{"n_layer": 12, "d_model": 160, "n_experts": 256, "experts_per_token": 8, "d_expert": 32, "d_shared_expert": 64, "activation": "swiglu", "moe_layers": [1, 3, 5, 7, 9, 11], "router_score": "sigmoid", "normalize_top_k": true, "routed_scale": 2.83, "balance_loss": 0.000414, "balance_bias": true, "init_std_router": 0.0226, "lr_router": 0.0013, "n_head": 5, "n_kv_head": 1, "head_dim": 32, "vocab_size": 8192, "norm": "rmsnorm", "norm_place": "pre", "norm_eps": 1e-06, "positions": "rope", "rope_base": 1930.0, "rope_fraction": 1.0, "qk_norm": true, "attn_scale": 0.177, "tie_embeddings": false, "parallel_block": false, "init": "uniform", "init_std_qkv": 0.0231, "init_std_o": 0.0, "init_std_up": 0.0231, "init_std_down": 0.0, "optimizer": "adamw", "lr": 0.00239, "lr_mult_qkv": 0.7, "beta1": 0.9, "beta2": 0.95, "lr_head": 0.0138, "warmup_steps": 547, "schedule": "wsd", "decay_fraction": 1.0, "decay_shape": "pow", "final_lr_fraction": 0.0, "batch_tokens": [65536, 131072, 262144], "seq_len": 1024, "doc_mask": true, "train_tokens": 716500000, "steps": 5238, "dataset": "wikipedia_en"}
Below are experts of layer 5 (counted from 0) of a mixture-of-experts language model. Rows are named router (the router's row for the expert), gate (a neuron's input weights, with its number), up (a neuron's input weights, with its number) and show model dimensions 0-159. Each number is 128 + 24 x the weight over its row's rms, rounded and kept within 0 to 255. Numbers have three digits each.
Before each expert's rows: a language model's description of what the expert responds to; "comes after" lists some tokens at least twice as common just before its tokens as in all text. This comes from a sample of Wikipedia text that the model never trained on. Tokens count by the router's weight.

# expert 46
Past participles and adjectives after the or was in media text, such as released, published, cancelled, national, local.
comes after: " the", " was", " a", " and", " to", " he"
router:160145119119140114158116180167124152100142153103153122175171109156123096153121114148081107134176152132105109145115069128134094170122112132124101121136127132156107066109110162121157160119132167106131091135132103129131097164136128123094137099138120123093114109133110163139139126150086136106089121153082098097147132127128097100125147122063104130160159132132169135104144145089107099136106105153134129131145113120136114140103127119164189102113159157130125116149103116122145155140148129
gate2:135160122148162106127145144142131108124135131051115110127143150086134120122138113121105099102124158121172103113112136141153150131086173093174100095109142113116145130129154152083135142153124151174086066142114127122126114160130128125122101102129100129102090125141159128137130116143115086138103117118111119078093099119135126114107139150106091157153153128146133093085150141135133146132100086178154169094155103097125101142157162117123116136133138148174121097093164115096130157108126113
up2:125174120120153109120166148098122075124182083111121110108134120085120130136155145098097141098123175131145116079151135144126133148128123142144111114128148107115145133126141155066168091096145200157100135174140140153144100155139149144102116130117103121076109143130150106123127143134125114126105116134087091116134133118094123109102174166098105169157104097151131109093142120107138110167109097157151131125185116109106148145157126144130143130139126114144121156122120159081117149125137109

# expert 4
Line breaks ending lines in infoboxes, lists, tables and before headings, such as after Scientific classification or Personal details.
comes after: "\n", " |", ".", ")", "---|---|---|---|", ")."
router:164131115089128110153077126135136148123135126143160140142168103109101142165082119106115125123149173142119116152118124089125062133137127150105139143127080157177128050126110131116126129121144128122138129152148137144137119143142122116116136110143125179125106096128168156142121135147113152083113112156105090147128081120105093125101139100082095115160166094097181120118171073098118134105108129136135130145167147146133149123117108166137111114143094110133112119124088090138112099138110136
gate2:138108156149128199128090121097111173096135119096110115122127085154091140150141110138152083135180106060081114155096093131149153128131137120112114118138156101110134145119143119123129128147128145084128151117119097113090129106116172166142149130098145141075131127124131135105094110140095142129142141150142141123129114161119128090099136135106112148081110129120127140118132135138098127146114108128126176092172089177100122140119099138139137182140133130086115150140116150121178127113092166
up2:101102104129127087142108113172152087158125154137148142129105168152147116051131153131132127130132107152146106141137122152129118147143093147128116126095112136112101126136103140132130112082138126184135148140099143154147116096105172111132153106130091128137140140129125117102161165098153163102129146134159108121144148137093127153125101106153172101076106139086096150101125096153139144147106137152133041133080117121120149148104110114127131154106126137153144091102120138124060137133109121

# expert 57
Inner syllables of proper names and foreign words after a first letter, e.g. Ar-ad, H-ens-man, R-us-sell, plus Arabic letters.
comes after: " A", " B", " K", " T", "K", " H"
router:139152118095130154150107113107127134134107150141210128140128130145142096148096120135131127100133144139130109160127113146153104154157130125114089144163105112149134055110123120123132108101150149132184115141110124160157087099125136135137144126126117179112137125102130151154117151124109163090148083158117113091112095114147069131111123113120102123145156093127184104116137112095119151114102101165131131113138133137104118115153072130159170146156141139172116136120126110098165157089117173
gate4:137138152133097108126122120108169138123091104142151093150168114124156108121108120169108119170164098134148123132107100120096125138101132183135123129144119098133149112124166103134114092141111110113188089124092162147104144109099124125155170139155140059122137104103142153147121082147116152167143147119121100088090127130126137115115127152142106137144185127119122093177115120133130103151149087082140148158106126176139130152098105153105137164152101129152129097150123103124138092096114113
up4:142096125131166151132181128123121161129124122128057108176173137117103139122118147148118144092111137078089123122138162133141085162098081078188133130096107107123155113142128160128132140166149136111105133097132152130119147152117112082142120112110117091128140121167157137131125135186078124097136134168094146113090083141119151129120135103131149103133148125151124082126096164083148146155145130115099126126116140138139122136133128121134155090099129147084114113162114138137103147149117129

# expert 43
Digits inside years and large numbers (30,000, 110,138) and mid-word pieces like Na-val, In-val-ids, inf-lic-ting.
comes after: ",", "\n", " in", " In", "In", " and"
router:163144090101132135116127135113109104148124121107156114153149110131113140156091110155096092128184103135093121130173084112148112178148115148084102144163118116115118114121091137089148125119139171089148135121137081171156121121152159094146184134135115097138111094153159141148129146139127150084126108144111083133119088136130116110075171092114134153146143120127129128097162120145137115104117107180122113122135119098120125110114144113162149082130122098156132108135105085117164155112109152
gate0:121131118149134105143158168112100137095100112116137091112091056087175163146124118165132093142143122097108108119126088124108106121139144123092132103116146135112143118110105128090112115165141144090146142133121087116144123132145137130152122094127142135162131141133120168205115136105138142104111118141099104154138116155132131085090124083149145140129169145094141097137154123129076085177076133135122141180132132104143120105123144159171100125161130120149105154145148100117151135128129157
up0:137154137103195068148121136119142113149125134117143140121110128094109140101146130157097149081174174094112098165141093099131116146123164140135111140099137175105155127123108103155128131083121119151087139118137160116116132109153123162160138085136085155147139079154126132198142115131121110072075113089078091136103152149109125123096156128097158156099150129124119161107161119134137132102130128126125112101126115124110114109146126159107113094124125102129122125123150166114130132115126141

# expert 45
Leading digits of years and numbers (e.g. 1 in 1976, 2 in 2016), short capitalized name beginnings like Mi, La, Lo, and Yes cells.
comes after: " ", "==", "===", " ==", " S", " ==="
router:128145098083127154130136125149142146113128142104197133140135133146105177164109143135114117147169109137133141146123077148122096164136101161128131136156147118136100098110114161115128119123156162109148134138138109153127112115112162126094170091150120120121130140152142146146147152147104190090140089169138105126103102162156122141133160138102090102118136087107158167150125091054109120137067107155124096134141123136126142121151115155109162118155110164113117141110133077139157133103129149
gate1:121141098102119151107120100127124117168136149154179135151052136163072160115127109121115102125141144120142114122115114160142104152118118146145148133112152075089083104159156101152116119143089125137153137143088134138129073106106139156133158141110143128115110175123128174142151154180152142148113150122145109099136135119102116082117177146145129126129082113149142124129122105152152104148127114146171104154120114144126124153114142127160165107148142160121110092081112172136144143091149106
up1:114156137104146133166085150127101142109112119121111122081150095090146080122113166119158127141099127163122123122159148123108157129107147135127116143165091112163156121121162145124151132125124141140103104126142114131101136202132113118091082160110148127147132113149149075152128117092089149151132139093121122131137142130126141165126109104147144152099180115087152154097142154134119135131114195117164135113143183126119097138142115138121107149098111140156160157108140114090116117140196146

# expert 24
Past participles and -ed endings after was, is, be or been, such as built, opened, published, used, consisted.
comes after: " was", " is", " be", " were", " been", " are"
router:099139096127148141145133116121157149129142153128144116168147091140118110131078115167100139147149119142097100152149078095123086155149128151119053104148126123135134099098121140076148160125146128103144099162114107120163098143129147112119143123150124154138106123161142148134150130129066144071083086176105099108117112161118128121093180104122129139143114103112128100126135109115113128091098118196127127113129130142144126168122116103142181109142132121104109095130102088125127134134116135
gate1:108139163120155122134145130130131139155114123119137128108179141099129145137105121119115096077124123145133097164124150170164117106159167105091109130122107093102121106104126112132167186184134118137148120105110135164104120138129131124165128126117149135151113165111174135107115120074118154140119120148142139137093156119094101174111124111203127110094148120112122087134161112127152121174116145110116147117112162071075088142134166131153110139144098097134118135134144129109135115073139109
up1:138149157133145141150116163108137162141118128182136127120117139159157126127120120089122110088122146126136124147149115192133102165150144131126105110110117081074128113116167115099188156155160110134123144119131095134138112137138121168137143124154157129129096150136171109123147156111137163130078137124136153131148104153081088165097122100200177104134127166105089105158163137128138124157144152127142103091100113091115104127111130126109143145116106072133114111123116107093131150121146127

# expert 0
First capitalized piece of a split surname or proper name after a given name or comma, such as Sa, Go, Comp(ton), He(ndon).
comes after: ",", " of", ":", " and", " by", " John"
router:136125140103133142118121137135131159107108129129187111145152128142094128130125089117099143121139111158108153144114099107161142176114107156107097139127135120111113066127112132109127144101156180100177139104149108139123138139136128087143151101112092135124142117101122137118123133118103170088142106152099146108139135145118078129072145142096094099134155129126131114128109079126096102103050099175134120137137084108110142083107135131138177136103125136134111088113087116097162156103110113
gate3:156134127127110095119133134109093082103137142117119100105110151150142164141164084125102145097158121103116115127106150119117129106083171121132090145134100094109181183135090132139106126118084140132181117160178130100099128123063120118138129111120109091161151142158122118145173162159140128130118152093156106124129137140110134100114156106146133160144154111145118119111146142145192156171135159139111128103167105146174104145146144123116133113162077114134112101127142117147133098128116136
up3:117088102137158150144100082153156165158158138128120142120114135139100093121108165129126130140131144142154118145126118181128105132182097103144153116153133137123059120098108114147169159101133124149090117135100144162149134118136108178142120121126116178087096111148148162149071092118128114110129128160122130138111136086147133122136104114127154121126076119141132086135130121138101078144138138130133133143099135089111144176138090132115143124140159139115171150134098192118121153174116118

# expert 44
Decimal points, pipes, semicolons and unit words like km, kg, cm, percent after numbers, plus the il in utilize.
comes after: "3", "0", "4", "5", "2", "6"
router:148118093078132109150110140144138148111172146136166179173126129163093165124112138141139113110175119117107141147143103095131101165121118137136123129149106148144134102161081170132137134097169138092191117142163102163145119102132137126127122124153091131144124083108133130113153140149142163130140092160119134100148105137142105077132134078127123112120153108170143147124125100090118129120090078137106145124160127116113128116128137135143155079103148117149101110149083090097160155119150100
gate1:154086126088092139171116134126120131123183094072142113105146123140158116150067096175138098110087145140101123145149128127147124121120130102133106131141104136148139097130124127127126154139131099148123090116135105145079133129122164100138137143156133139104153085084121155097153127163109132126158148107164144168093107190151170124121133099148146159152173141151150132111117150143095133116144136142114129158125095118112148076145164120109116109160111125115163119162117112174122117137153168
up1:148098141130129135163155136132152127062152125090124160106122102118119119121062119133129135138088156096128133132129125146117111104110157096155117094104144153136120120142136163144129163139128107125120089086181108121083143104114122144155138157143130139121119093097071153144109100167136134099139135107150131116087152123209155156117157102142133128122158162165146157172118145086102134153166154132097116147103126117104159137126138171108134103137127156133144129150117136183125137143138154

# expert 50
Initial capitals or syllables of names after pipes, colons or commas, such as U, Mar, Bla, Da, and pieces following them.
comes after: " |", ":", ",", " on", " of", " by"
router:127126125090129158121145142128129140122098119097173109146148122128091089145121086107082124117147140127118142116128079128149112172126107145083112131160120150115139033131114123104150148116138144096151137098155084134101126113109139097130150098156114164133149125116156146137111123166110157110163092141117110131168115134116125104090163117128108128149152104096121122117137115129095097117071086171141119141132115131084123109136148108148177106134149115117114100128115117078195149109141135
gate2:098125131071130128113121153154127120107115126109109113122124086128126106096139101124083086133162124136166131107130099130133132142102139098108167140147120174102161125154181109127127152154114131112096116100137142121143123086110129102140178138106163162070127124175189112159126103173160132119138131139145101147112091145094141095131094124115154170139123129116132128110144142154140136146138144107143127122122077168106131120100169123154123135138129141104097075123104127097096170167171100
up2:145124155160089079181129088109135104104153127137128135101122114171104146177156131126144172121120107141089143122158147119135140087130159125149103109126181106113146141145059165152116120095121156114130132150131114121154109169126134135131118137114113146160127152116115104089107152101128136123135118147127150093110188150130142138083105088098135122132101128166151128114117135130111134100122116126105124096118120096089105150151086161127110090124146117173106121118167068166125098120099131

# expert 7
Syllables inside Slavic, Baltic and other foreign personal and place names, e.g. Z-dra-vko, Sver-dlovsk, Ža-lgiris, Kir-an.
comes after: " S", " |", " Z", "-", " K", " R"
router:142136098075135133120135157137123153133138127127218125149161105122113115132116112130118127104124137109117113150113111152148143127127103158098108128131134122114090064135158136107140128080154161102168129119143109140135135104116154110156151138140104146136129141115137133113131165138112161128145095159143104095146133162146113116101144124116099122136124070096130132112149059123101113102093106195149057154149120115134168127158121146155156125118101147147107143105101136084133154094130163
gate1:147119125126137110169102129113081111120158104154160119118074140135107102145108087137135148124111145138126117137132165166107146121143130114112102085150086147082114154125128129095118140076135140138149116140079123105108135093117110172139125084146073134157127178096101131167157104125100139114119157093104140159155119121109126099085119111171132138115102118096135109146144109137146122167122147182153137144105099113171125144129070180099120103111130125100121119120098145112116107110099113
up1:053139128123128141120078134151142133129132142114125138143182123072139106124144111140156143137127105143119181124108158118072123118092142112165115173112102115119135121164121130113153152139140137112170128140154130145171132187137133081124088135127123123124146109135133127130119127099138127117145125149125149117093119124131103126125118145110145116065200117112138135156135081095111110121142156082116148106146106125125121112108129165146135177129150174126107097152182139090103162140137163

# expert 41
Second or third pieces of words and names after a short capital or letter, e.g. b-out, M-c-Laren, inter-di-sciplinary.
comes after: " A", " a", "A", " B", "|", " T"
router:154142079087161131163100124127120161140126137169182124156138122100160154155095136135137139149165106133122154155104091133131097155129131149120121093154100091173154076112140149123146128128149147122183077147097141164165076146140157136134143140135123134084111120121138137165147117143086182113161118148112111134106100130155080126095120125106107150120161111135170125113141135078114131153102125123160118104135144105110126126129082142159151098151137172121118138131136132123159138103136149
gate4:168154106112114158091110120101164167089114100102129124141119154130127154097153151143175087140107110134165116122134169172142150154160178151069111120140118154136143140129125116181117102117123102126128124136134159158150119102144150132144135125150122178118118123133143140138183176191104142134146106162103099150148148114170113113125136144163074123125118155140144156137078146095137147106134077124136143105121133092151120152171117158111149151140133121118124137121114120142124168099126132
up4:149147107131178125155124104105154146091110140114136110121130091106121133107136107124141117142114119102144129123130127135118138140146170149090140127186119155121147154026102124159132108119125115136135093100135128126172130146109142147164090136112141149139124145098117111109104115138147141128120101142093137140106161111139114144114089124134181124163101102131152158174088076090152137078109136177116103063133159110104134149108140143127100145133154146111118133100165142137121141102174137

# expert 38
The digit 0 in years and numbers, pipes, and column headers like Apps, Goals, MF in sports statistics tables.
comes after: "2", " ", "1", "0", "3", " S"
router:120145069087126145137118146152148138113151137123208154145173107152090128146111121115096099100151113132136123132114107103137139162140112176114157123134129126160115100153148164133150148138138178075166097137121115179152132111086126145116145133139121146105104097151142130102139133156140180086162111150127111101090100138165111107114156105125110109126133100142157147127146118090092105122116105127117091143146116135093141143156126138133165103111105146104126116115069106112142136166170133
gate0:174150121123199083107106161161095161140140131137127128124128140126117140136095140136110132100159118119093170116147131127134160123091091081111129117137141123128139117145088109135159104145182155110133094138155145126120112097146112121158178151136129143136118083125127105142120102138116107121144148132110101091124128101149125113088117101124066074137120121090114091136157132138099088145155151117132166146125123126084134142187140130115146099181123150132121149103091157136092148155141098
up0:119106156122155103131105128169109138144159137125131171141162161115101099137099157113076167111097136099124134122117120160135167126075110092124129098123127141181128121155148095116127127146160157132125093128099136130143148131129094157160160139115142140151112091160131114180107107188131121117160139118116118130087121105141140144065119140148113080098174143124137100123131146144085089169139141105126154120112168126090125145154117141108160108149093129142165135138110171151110135138163119

# expert 36
Final digits of years and numbers such as 199(1) and 202(2), and second words of city names like Angeles, Francisco, Kong.
comes after: "1", "0", "9", "2", "8", "7"
router:139150127090153098177117137109125159109129148125184119141108135122088107129113117119108140138167161135128102160116078098121073193137130168107097116136121133123135117137092130071174136086148161120149115108161106108117113132144126118119130107153107145120108128121148142128163098116092173111109082138101108102150132108128096150093150114110107100122172128122136110138143086118155124151082096151160099108128117127150147116108098132151207115129125114135089101134127129131164145119126137
gate0:179145126103133115150155112098146122107116123112145104130119157130119091144122106125124135097141114083105108151150126096127124154134112139113114151106104153104118132117118119106132109137128124086138181145161110111138144115155125138136138082192092113136074142139130104097150151146119105088091086140095112130131134115159140080081153097085124110109135151136134110102144110144158069124143133174127135162152129087130139104117198100127094159149138095172111097102105113147131155116096121
up0:134117118098149115087158120116166098128142103114116087115131161128103139127131107135125060140141114132140111125163149126153168159120128095091135162135114119138146125108096087145173110152109126104121130141156109164144110142148134102140127144175133066109096120137135115100137161130105140132124119118095082135127104119132164081123113090104109114131158161153099092103108094130154116131122142154124134154141127119142117142123217109124064144148131107179141098080121135117132157147122151

# expert 63
Single capital letters starting names after a space, quote or bar (W, R, K, C), plus slashes in URLs and IPA.
comes after: " |", "-", " (", ":", " the", " of"
router:130132110068146175107138140148148142089122127139196131150165145128100105120124105113090119117140127182109135130138099074159108170124112120087111132127138169162114066130129151105136125118166119125151103128127075128124119142141163076113158102141104147113125111127141164128135128119112191094152089136129099111135112131162118129108136137105082130187114106119133111129155112094091105100105113143109086126159127132097137121138122115146147109139116143121098112144117098082163132130121141
gate1:107151123101088109135125122163154109163150141088193137137125115125134122106128073148175093136152170140133124114106134145145140141133150154136134103128147132105131118141124119165112093142137155107133137140154113120104124112057112154156150090117126191122121147137142162107100161131171167177168147117131114153104099169096161104107175122131152102103133086118122157137159147142117147123096113124154115083146143144172161136140156149111125155135164150116160128096131119142130146110154125
up1:128102153164172136154121143078094147092110112167062150135128114138142119160110170147093150148131142116097121157130096135104136116100094113108148151110132108101155148100116102077154163122151122138128158136147134150103160125179169134116127117105104070105119127146136121162133120130064105109117133145069153114145121092124151150154142115106106188121119159160160096090126116156135092154109143135131125142138117134138123154113147155140102089091118118118111147132140115137158117121116142

# expert 19
Pieces of Latin taxon names in classification lists (Order: Anura, Araneae, Chordata), plus many ' the' tokens in prose.
comes after: " of", " in", " is", " from", ":", " and"
router:117152083082149151132097128133121184159125137119169118139107124136126116171117142181100104105185163140104139121094096114152101130159082152096092152158094146133140083118106169095125146065140138140188118119171083124122142108132154127120127113122124141129130120112173137138170113104112146098133099144126123115109130133129108136094131140137090173141141086124133081112131103133137124114115106149119082132135136098103132091117124145114173128090101151145110110132117124123141144121092128
gate0:123115066131136107168128189172109163136135113127160148133156113139146118141122140138137109099151150152160091146143137108109141132124134125096094121158109124157096131117103181155130110160113113121181142149140111114132125100118144145158114114102141148159159128111113205124170105139142106097108100144113122143135128194134109142120130087133134106138153112086154157115128097115137146119124156164174182126130106152131140128121136167144121120140123135093090095130103071103106119099132100
up0:180130135121091151084114090129156124078144133174116110133096156117126168118120121094128134168132081107078134121135122085176130144119140129115146095114158103136141119115142136161120124127157142116074113105115123168129128149154150100083147122168134098086108101154117074107097119134121154119151144151106105102132122120141142107140144134104117140132124156169167152135120151114154089156095107075131090148152107125109143126116124083132140101138154098143169119113147132116173136169146141

# expert 18
Digits, pipes, semicolons and dashes inside sports statistics tables and score lists, such as | 3 |, 2–1; and —.
comes after: " ", "1", "2", "0", "3", "4"
router:136135091072156116132126123123164153128136148130190149164091118116115096133096130115102126128188113144133109158106107126147098141121121166099126123143079154157140131147141146089128140105151150094149122121141118140139087139097127109121166140128096122150112106098106142110154150149128172126164097188125129105149095164165114116124169125102103124141131064133153133126128113104103120119094076179132092133160142123123113163135106124143179097109110095126114115132143086114147136110142133
gate2:163096152112121172130138115128124099110122095121138116109120101112133141129125100150149140120140123152107172122142155164132136139127134115097093174123155175086120099121162119112114126129115117112152105116127145151121122068132118074177142135112148122118164125132108151112122096153152112109110114118140109114082134126156111145102103134178121201138165114118152134109125136144128132117146112166127190181153077146091151127122143186123115094155147162128078121152152116135118106172138136
up2:134192149114091106133124061143109135122140118083105172127158163086205136165113167130110128149136114147126103157142098112144172116140094133115154174088139118135125128125114125116092121112127126129122152161152144138145146156142140164090124118114124110149147127125150129108142130112104117115117102159162122118119130155132091164145118148111111156160102138168101109170127137137112106149122107153174128141116160156111124075101141155135105112094120108163151141119100167080136111115153106

# expert 13
Digits, pipe separators, dashes and blank cells in sports and statistics tables, e.g. 0:14, 26, ?, —.
comes after: " ", " |", "1", "0", " —", ";"
router:114118096055152140129144137132166146129120140103187128136136136132103090137089109134083123117155116142134120162133109138133090167104130175119112123158095158165150115154134165085143131101148145122154086124143103146142084136112128130168158131137112140127102095128144136103157142135113155120162098149104111109125075178141133095116166096101103145142144080128131136113133098071092116141096110171130119116167135125087135156164116120144151127130130103122108109115138100116172121140139144
gate2:135149127151166080160145109123104128133145131138080058135126093135123126091122103140098169104131139148123089130175146150096079130157118137131117107119109118120143100151115113208123138087106118142167130159112166099131103113092189103118155141141108126094090183124129134107141131086098096115108153104121082153129145130125132112115151141121122114137129075117115138122139089136183138136104152134152090120130150150145158134143117121158113134145124158111118145134116133118112149100107117
up2:155075175123139123158093132098138165126149135127120161098094125132095133149172127154165133131121116131116136146133156161163139144147120139148135141187101138138172167136127130166101139100117094164143120139091147138149152085127167113142134180119167146148091144141139081093137128099112101127092155126196107123127104149120133102126095150131109133173114127126091140113134128145148114144120122067092119106158136110140136173158111153128154112105102103133149148117157153117120104132105108

# expert 30
Common English first names like John, David, Richard, especially starting article titles after =, plus header words like Candidate.
comes after: "-", " |", ":", "|", " by", ","
router:156133086121136144173131150131106155114137134115158138148166147103119128144138113132092145119142143136109136149116093139169132159155107162062133130161118093124139082128141126114159133112128138111169134085162129148138112129159146115148139112143125123098163087137135150119140122126110169107142103167109143095129130118131126129119166155101101155116167122140160122134157125134151107115087124132137113123152089105095186090103131129140201128161136109135070084116109112103187169128116164
gate1:118146136117167148119126160155136118151142119108134096134140135168130155137132144131133102121145101168122111167101152110165128095079148115119131166173119111158114096106129136127159151083105147111152075085150157107113099125126071112143122118110106107096086093143083136106131148117127141094115175122113129105106120123137095128145107127140098139120144117140111174082177129114107145146128087155130139176154095134138145113181104105122189133150135180138118146121124116102121167147133135
up1:109151110139083082123121128115127098115121143171143152090164144103086114129109088149096151107155115122132120122189091110115118121150111108141119116110149163134113124184150142095100129143146126104142072143094110144114163143106145148139129132104144108167148162090151114166181132151153124157141114133132134136104116164148176113086167118112152115114111114134149108184092140122147144107152151102164147111099148104098108152096165141121080133095131137143123155119121112165127115104114128

# expert 23
The word from and other prepositions (of, under, with), coordinate seconds marks, and inner pieces of rare names or Japanese characters.
comes after: " to", " a", " he", " be", " one", " He"
router:144126115073140151150126112107115154113103120138155079164115120164122128145094112133108109117173095142097159166123105121123088154125109164126070125170098108150108101133112125128135119134139123103176085148115131132115121117119126094134125140146106106110154103098130119124137161151112145114144108173086141086130108132154086099096105101086065138119150084127147125102131114128095091116111101138147135141153104122146157098149114157161184116140148158117086115145139088136168141131142139
gate1:123090123130135117100124108140085218142087106136146154169112142132167139130134153113110114167124098122131132118126137133099159152099112109112136114137124116118133149076098108088162110183143156112141136154152132111175148147152096087088113135101140101123136124140105122169119152116141128108138097128143114144123119146150131173147135121165069121130146111154149135115127128135159147178135149166166130113168154131104116145149117128125146116189157104109191126123132135127157101149149112
up1:139151142106083144105131176105134078166166120122110122092130122094096172089093113125140098112119114134108134152136138092116098087134153129141100119123146127133088128182138112133121115074113132128105134114125147128127115069121138133110148070141124148130119149123150134137155130114164107145068130103117122083114130120121156085122136135101151127097159123096144130162132134104145122105135134124119133130100122162144136104143156119169108067091120141140077145089098134127136187171125160

# expert 61
Capitalized adjectives and pieces inside proper names of places, awards and works, e.g. White, Grand, Best, Sunshine, Monkey, closing parentheses.
comes after: " the", ",", ":", " in", "|", " Ri"
router:146099132097135096127097140125117176132145170138165160160154113131096127125091151137089173154133141144066146124112079126166122155118122160110132135138122140104092085122109135118151132076136176095202113127145138153134139137158148119113159126131095109114105105131131133140161109136132179101119114136088098122125105123118102135131149102127119133113137108139163099137117108121108108148109090151133127151115140114110126112111106132194169115138124109156086117141089122107159187091124125
gate0:151116118138119142103117149137122116120144159165140107128099116131064169121076129151124115107137134119103116162143110123142130143123135184153121123135134113129155135144110127144142137104193149140163081116142077156134098170121129123144104138118115127139108119104104145164158122135162177111131131135132135091175106153124145125134150106119121079084152118092145187101078095113122144154127105134142172144088131105115145135132153151154119125138115063149127102104113103097137127089120074
up0:106164129161179160116143153150168124107116091123089129154107108097169107158145096135149100127163083107154146106104148095142089129147119112107117137134097163148146119154140161079128111162117126093140143114151155146121114113126114133102133106136129149082132160138130103133089159129112086163155165138137133115107161122168146145098137150135099170140123148177153130133140167146149108090121110097102089114123119169100120109148148150143174125138089156109101124154126149148122101162151142

# expert 39
Bullet dashes starting infobox lines, and connectives after a subject such as was, were, and, or, went, came, via.
comes after: "\n", " It", "==", "e", " He", " addition"
router:140167095101160110124068158173116154119142118125163127159119103097114111167132162180088080126146104144142115117131123122143130177144113135117117134139105086157129127091107152107155121123127132129158112160157105156117135094147170099108143131128106122134098080149161149125163084154082171118139120158118091130114107134153083098084142088130102111140156135129154147111141101123140155100094126155117101128156114128112155107135120164168139133152132117126140105120092116102146137107157162
gate1:119120154124141087145070123122107134150149113138126105165105115102097118164120156150130169172113097080141086103154122165153108160141120143136131144145103103159108115093119140086145091078100144133133117147151143118129101120171162127129149139135119086124130114141123147138076115154097137115112141138107109105134101089117106136091151152140117101127132127112108156138171118097117126142118098128148117129136108144136156119149107119132175143120073128088108124120107182104099173101148198
up1:135130162116134114134111151108072126145161075124118136177101130145127145146146136166135123125101093099124105098140150127155128178131148115094108146155070118158135136142097144135116083114110134126113132171161150125122118106106138125128171103115124104119162112131133140145157119073103153111095162119171101105089111150150119091053117117134110114147107114151094128146153125112132157104124121125135089141134095152128167083134136155152148152061096154123112124095104154143129138120141127

# expert 5
Digits and spaces inside geographic coordinates, plus scattered word pieces in species descriptions and infobox labels like Born, height, located.
comes after: " ", " is", "-", " in", " c", " area"
router:125108085100107133159113139122140167145129129084182132152130136138122118171102149159132132108151101135094129142137114115133088113172105157084059171165112133139105097107154161092125135115156114100186143149153110148159102150144134137118150153121107130125113119135133121127139130132113133079148079186143113141084124171148140142119161091112119155110129057102157112120137109120120141106117117142145127161170122141122136102144100131117148100104100140121102088116087116133109110146119132
gate4:146150141127129093147100115102101140156113112122144131110131109149121135147137160145110164081140085149096118130146102098179134132131077169121138129092123128141100118101138091114107166136123114113136142175143104143135135123133190123101139120128153151089108115098105101130138102198148117102181120113088083102117156139164129124154120125142100162141147113081102115116165153093145135095152137100146109111105136132130140078108122103150124104132143132146112077158113117145122073101150133
up4:150101091135128113098120104126139140102134184154098125153156145122132136113161125128108141161121141113157148102132147125081101104163140134090146071136143122138129132137122156105097073109158137140114132113090163092122101089134167162098119111115116156129138139173124165109093124077104111169083117119119143126131138098106129176097147172105135104142124116148151099120108116152134140138072134134091133095165135110094104140132116155098126170142126083134115123142136114156131169125077127

# expert 33
Sentence-opening The, He, It, They, These, and the noun right after them, e.g. "the latter", "The company", "The two".
comes after: ".", " the", " The", "The", ",", " that"
router:144125101111163133100085154135114148108138120100133133166137104100133128166125151130073083122173105128121134158112082091160073155136123133081130094154113124143128093091103151121135111131128142109162130120143090129132111091145153100116144104143105130096118099151142136128136103152094170108144097140104094131093091117130093122106183117112101123106162109165134112128147102119147124140092077158120144127187108130091099142144104124153144112151115116134121136157096115119141151156160169
gate0:151110124118122129152116154091117130148148137135115148141148099140099133170108106105115119127133081130135112189163114091097137118140160121119130114111136128109078134088112133107163158137142096121139118152090142071097099160116128127129100162127100108113091164109099100139139136156076144092082089110119140104152133118103099133114179099120115162134124146187087093144141137091122105153135123128171165104140083137121098143153124103160145122122130131112105131140098167120174148135105121
up0:121133133112158133121125142154095127097100122103149118126108146148154142067112101140128135123128148122144135074102136145144122137110108140149111125178107141139142120160109135137117093116118142112120100106161129170166135114111144123103159104131146151120190104136132148112132135103169147115168123158128103141137117135128188090130082146141145141137137094074185164126128124121150113110095130092096109132124162153156175105110141164106134101130132136128168110096173051141087098132120114